Weights of a small mixture-of-experts language model, trained from scratch on English Wikipedia.
Size: 10 layers, width 512.
Training: 923M tokens, 7344 steps.
Below are experts of layer 4 (counted from 0) of a mixture-of-experts language model. Rows are named router (the router's row for the expert), gate (a neuron's input weights, with its number), up (a neuron's input weights, with its number), down (a neuron's output weights, with its number) and show model dimensions 480-511. Each number is 128 + 24 x the weight over its row's rms, rounded and kept within 0 to 255. Numbers have three digits each.
After each expert's rows: "gets" lists some tokens that make up at least twice as much of what it gets as of all text. This comes from a sample of Wikipedia text that the model never trained on. Tokens count by the router's weight.

# expert 10
router:133133092127128112148106132138098148124142171106083178106147135151099114104146105141155171169148
gate0:100122131119151155141170109153154117125157136156139125121140112092167079146150162150133167098142
up0:088137137117179166126155162117146108140089146086114160108114200142145142109131146170091118109099
down0:131166174144125106088112108112121136123161075156111170133119135170178157096149099125152142085125
gate1:161127133100129138105102181129185168103120090158187155116130139141069142168089104154092124163102
up1:138117169114164079124103178122134136147170095108137135127129106121158111132122169113135127130155
down1:164123097151143118168108104124124136151098126147118147156150132138122171154131128129112165136144
gets: " ", "ter", "er", "or", "on", "al"

# expert 9
router:101124169144106141110097071108147155162150088153128088095140113140105202131165093123150119107129
gate0:146134119158113149069135138158122156140147094121123110144123138137149137183135152121137158138152
up0:094110162119133115116117139121123138140155137130121118124174155112152073134122174133113110140117
down0:133151155147124119140125123139099103063160109125091156109146169172124103127123091088132130087136
gate1:142120091114124160111104102113078135114105120161115144166049143146111137132133126147105142170124
up1:124118121107096108186132078106143121150142156135134154162126111102135148130108119150132157123141
down1:136139072139088166132124128132153120124118117165127097117153065115186143118084096088138135161094
gets: "\n", ")", "==", "===", ".", " =="

# expert 4
router:075128116097145104150148130148121145135134123131131134167118114088091136147142109122145114150152
gate0:138149123132153137112110102165120134133124112163100170149119075106083146157132136107081158103123
up0:143132123079137137113130137166099156124109147124083183081108123147089115100155127109114125135150
down0:131150087129155138123128139104113157104124110125146106144100146107141137111141146124148145095159
gate1:145160100105116146074125128141154106109130151113124152131147126116134129119149118120120114164131
up1:137115160136090142152135114102117125142091103141147110144077095113168095119075126152112169162121
down1:109137103156100166152144146129103158117139101123108145102119099147090113177167144150072128158142
gets: "y", "1", "m", "d", "k", "am"

# expert 15
router:167160139145150140096162109120131135093100126138114136141153117149186101134079089106143112103116
gate0:162165142119116128110129144137166121126130134133139148116155136169192076094169192127094078145123
up0:133178152133155098119110132114150123120118127115150135120111133150162125115131148167088130134134
down0:130174125126138116141117113070117138113168103092125145145098154124095096149101140115172098131140
gate1:138135125143126106133115161156107147091101152120082135114125112122142108108135133105155122164128
up1:131130186089109135139132109141144056112146133100158134081181124148142099182072178133110130089163
down1:079096171116097125140064116131153163136150077112119155117083097142094095153159188173096153109155
gets: " ", " (", " de", " re", " p", " c"

# expert 11
router:163103101136143135138092080109106135177096103102177109158145104156134112153134174104125103126098
gate0:159149154136118131144150106127083121152162136103151121143132111131141127079162117113128140132113
up0:110135151092114124125086132188148114125139140155094138157117076179071121127176164129151115104173
down0:070113075125138117103168095120208154138149125088073152163143126111155113171094143108122156106097
gate1:094129071145097091137099092130154122099097108131110105119134144160157103112138108114103122146143
up1:132145125123130130140143172123101099136104142121129142106113184185094134148145124130137125082115
down1:081136160131145136162090094144125115108086127132137111088183104093141109115114155090161132119110
gets: " ", " on", "2", " out", " over", " up"

# expert 19
router:156099158103131145096126069151105128138117146134132126099065121189098129151110133139137146108190
gate0:108128126119127125106092106113137111160160132152158120138119093119135100160121169147123146142124
up0:132106124102092145162157131117107104126151156093100083089110146124164148148114143147141137075153
down0:138127097152143109176079101146107163090154107109112120090117119169127116105127107104155148113148
gate1:155150177152081145144164127173132131135133148142113111120122105144108119160141151116085136129128
up1:130085058105087123102133109101126167088156122148186156126165104092137149124089164169164179159137
down1:150181145133090109116132137147181102137133102151148156136101084088116183100151151122081118152129
gets: "-", ":", " by", " –", "e", "="

# expert 2
router:152095095104120166091124145137114135127149114137107143107168124126142146095142162112095119076122
gate0:199159145132139180113147079048145111090133123128136104111145132143135084108093096151128100103125
up0:132141138149128075111162136112128143122156132112142157102178157144117147118158107169106149160128
down0:131082141094117114122122102120136112134111106127133138139122164083167123129091149112112142160138
gate1:123159102116116147151104134157188134100146120153131138090130152127123085141097145115138144132108
up1:103141117148085163147150155141164132114106110135147110140121122134160129136129091187134170107100
down1:071120150140109147133099105089152113133134138128171109171140124106127136111123115106114147141155
gets: "1", "2", "3", "4", "o", "ta"

# expert 14
router:071162089119147129080125139135175128140151104126140097118158127109117126128101134163112131163104
gate0:161153130107094170110126116106162137117130132137153148126117128098138103133145117126116178113120
up0:150155140170128073152192127112112175119142069136097148161128150136105122116140116104100154085127
down0:127156117097106092166136090113158087049136093117169127167139123103160131152151099155176157148129
gate1:105137124119166124094145133126109174109120168139136123135146107149145136071138193156110092133133
up1:141163120140112132164131099079150186126173133141123149120130153143102101086125191119164129131089
down1:099145137133186114153147133202098092127107148128159164128128124123126139110122127072142175134121
gets: " \"", "\"", ")", "4", "7", "9"

# expert 7
router:093139107118148118127146144095152115140106111120110120135079125138078144119141157117079095140143
gate0:150129162066093106114118142135126103129152149118118145138110105114169147128110095119129095139118
up0:106166144134116140168113149178112128115099135115143151167102108140133166132079143129122134120128
down0:117102115092108174106098151173128109144138154122128121114098126115141126125129134159121122127136
gate1:130138101109148119119142178116133160187134119127139123070082085116132084121124162149145098136070
up1:116151112154123085140104122132139122150096124118153138141099136150117141139119096131154130158177
down1:084165136148049134168161108106137116133114139164158131119116137143147147110169118109131128138154
gets: "ed", "al", "ation", "er", "y", "n"

# expert 13
router:147130192103124141139162108056139132100101127127136118096136113108156137166122135155123146154115
gate0:131131132150142084161137144108111133111127137116114118082093134158158086135116106091166130129128
up0:128106160152110103120065161156075077109098163125104167192097061133173112112145177079114098127105
down0:141133061131101104130130120161122135081137142114101127161158127129121104096121128139110106118122
gate1:110114155108121141102121149128133107155136162123135108106123088140081131117139103106134116161162
up1:165133122121121188122131164139139147146108133196107119113123145163128149129163135166106102114177
down1:106089156141112116102141128114108096120150137126141136127105106159116087164136145121093105117125
gets: " the", " a", "'", " The", " his", " an"

# expert 20
router:134183123120120150142142145111113156159131131105103137129138086114180124111149126131126131131109
gate0:124140170137182123092106133123084137121135135124158121138122104078131096146136125131083167122102
up0:143123173121135140147136129140065095119114113130099128141120112093125081143160108100121107128111
down0:133134113129100157125122137156144102099095165127142107141107134161138178118138098130150131108117
gate1:147107145135116109147150151129110106127119099103144105154116130130122140124081143189143159141123
up1:127113107102149180137136129127113103053108147097122117154108121133167128127114130125133136100145
down1:141121146120164093148188120107131101120161154141127125144096105130118099159116130156140123123174
gets: "s", "ing", "es", "t", "ed", "e"

# expert 8
router:076146093091140147129115084129102128095106137142157104106140123112193134107121111153143154184157
gate0:166138169161099135148121118155117126143100145154166143132148169145128124152084141165136137122136
up0:112122170122118135139081138135143135111132140136131121114116132135122101115110134159177131134135
down0:161138122103118138084119125112091133139081104101128166106094129121138126113119068126056100133140
gate1:103149134132129170139127154123092089120140159158144127087085143094126153121171128107146186167141
up1:163145135127100111069108150110162188146105136128126105104157161083108091138101153184097088143125
down1:114074120146126160144105130135100145149136102080135154114116112164148158144130098119114117128103
gets: " ", " (", " —", " W", "N", " +"

# expert 5
router:121150160125125101120170084140174118102128134118138142113080096142176127147138171115143134103112
gate0:168123095164118157138120098166115120133129139121132152135120130124113120124158153150135105185107
up0:164109102115115160144132112132130129096151142130133146160186152118137114113097116136146085110120
down0:124118179122142171133100132112093153099111140128145162151117120112130132121178094146160186116109
gate1:100143179118155079166111052127171167145076132076113089108119113128117065145112108129171099116082
up1:099116144124110129152180191103147119113157126143137111096151124131123135148152126101110121143159
down1:133108115138135169122137139095127082150162124149120203164111145153132169120144121080158138123112
gets: ",", " and", " in", " of", " that", " at"

# expert 18
router:131120167112175145154115131119142123139158140111158145143130190107102151118118105135111137061083
gate0:160119177138116111145110157100117121124148159156134128145124094114089139126128140148157140144127
up0:143145123178168138146110072123154127106129177098178128161114131099144130137113135095057148094138
down0:143098090121152135123127108130152128070131113150148132121151132146175126100162164112130080091137
gate1:098138119127167150176136128124128130170156145138159145127116103147162123097124098125161123172082
up1:108123131115163115147130082110160114110081166084167072160120098109156117144088108112153142150155
down1:099099104111170148114151137089157114103146154140118106108112144150103128159164116150138131104103
gets: ".", "a", "ra", "i", ",", ")."

# expert 21
router:143124123134105152113146180158120116131141155135134118147156144174202130120100161121127141111121
gate0:134158136097135142107118118187090114154110123110141151107141140157137136134124142129127173082081
up0:136164115130125154144098094142171152128149128102119127115139162122093153173119113102120159117085
down0:109136123122126109146127133127148103123107093115140133147128147092134108108121106134089112137138
gate1:134143106113143078123126135130148098133115084171094166093154096105097134151123145149114166161100
up1:162159141122076133126137144125176192121154111134148164085148168123121130129160170122112113068145
down1:131166139151127107130130100102122115100140123149138163131126173121123177124143108117119102118154
gets: " of", " to", " was", " for", " is", " with"

# expert 3
router:113147097118122133156106166129090116134151128135123178120125140134168093103172122118109112069162
gate0:087156107138087121136092078118118154130100112128127156131109139119152171165144110123118165108144
up0:117159117140121122149149166108103132142152165088127095141127148133151138105157116156139116159110
down0:116162120151151115091115133156135139117154155134104176115158126110137120121154110151130100133116
gate1:128142151122117169087110113111152189089129145110098111113102172160141123116133166107131154125198
up1:145157122118126137139119131126140132164147125118103126148115158081152139102126172144062114103120
down1:157104115123126129145122087120170132158128133141119123144123136118160125102164111161120124110172
gets: "–", "-", "°", ".", ",", ":"

# expert 23
router:112161166180152154128139159170094130137139075058123137120094128105128157137135129148104123124121
gate0:106178158117131101104114131096092128139173138161106097119149091109143113147117130144106175169157
up0:113158134162121089110125125135180097132064115172097108151137127136128132127161095106142142143103
down0:134061158096143104112144127131166159151099109120151154147109135104136094095139149144085134106127
gate1:121106077124094116112124136142135078120142130134101163102113127136131160163165100119154163144131
up1:104131101130090117143134150122113185157131141189138118120151110072099119142183129128161109114129
down1:121115101156146150083137113108097180152118109158118140150127098138120131110116097147122161076123
gets: " |", "|", ";", " /", " January", " September"

# expert 22
router:093146089184138066119137102155195143155158125161152168103160170126099149123150145149101083125133
gate0:145174136125159113120152137089140144120160128123133104099151149111109091116095103159162097150120
up0:128153123106137150118081141112123105096149124160126064148102135094128129126147131115115160105131
down0:118129138161144115146122147135095174137178091149120108122115145103134162151087147159134144134144
gate1:151130106108119137110132141132116127108091106101161156105145108141129081145111157086132134117170
up1:103112124128143100096140127161192147101090145133148177118131135109123132127176094093174139146071
down1:120157111110136095112143172083126128164089166111116132122109149102148114104142092088147112096118
gets: "0", "1", "2", "9", "3", "8"

# expert 16
router:144117097162121123116102148155110109151111156142116131169160102110128114084133121108136153116112
gate0:154166131138180126086130120099134125094128156150146086101096103115167134093123145105139128113128
up0:064167170131141117199143123168088145133122145164133144115148125145171116171159111100172132091138
down0:149154081151107157127099083212144148097138086163182159106125103122140120127154181110162142125122
gate1:145169106153043183096104121154115144124120121105132130125112118079165071148109143088105140127086
up1:132127106107150107122117114139134102118114114132119138097134160138120100100114126115142163110131
down1:112143102105123123184130111159141147126145110149108159152133133133086136130093146125152118131110
gets: " ", "2", "0", "1", "5", "3"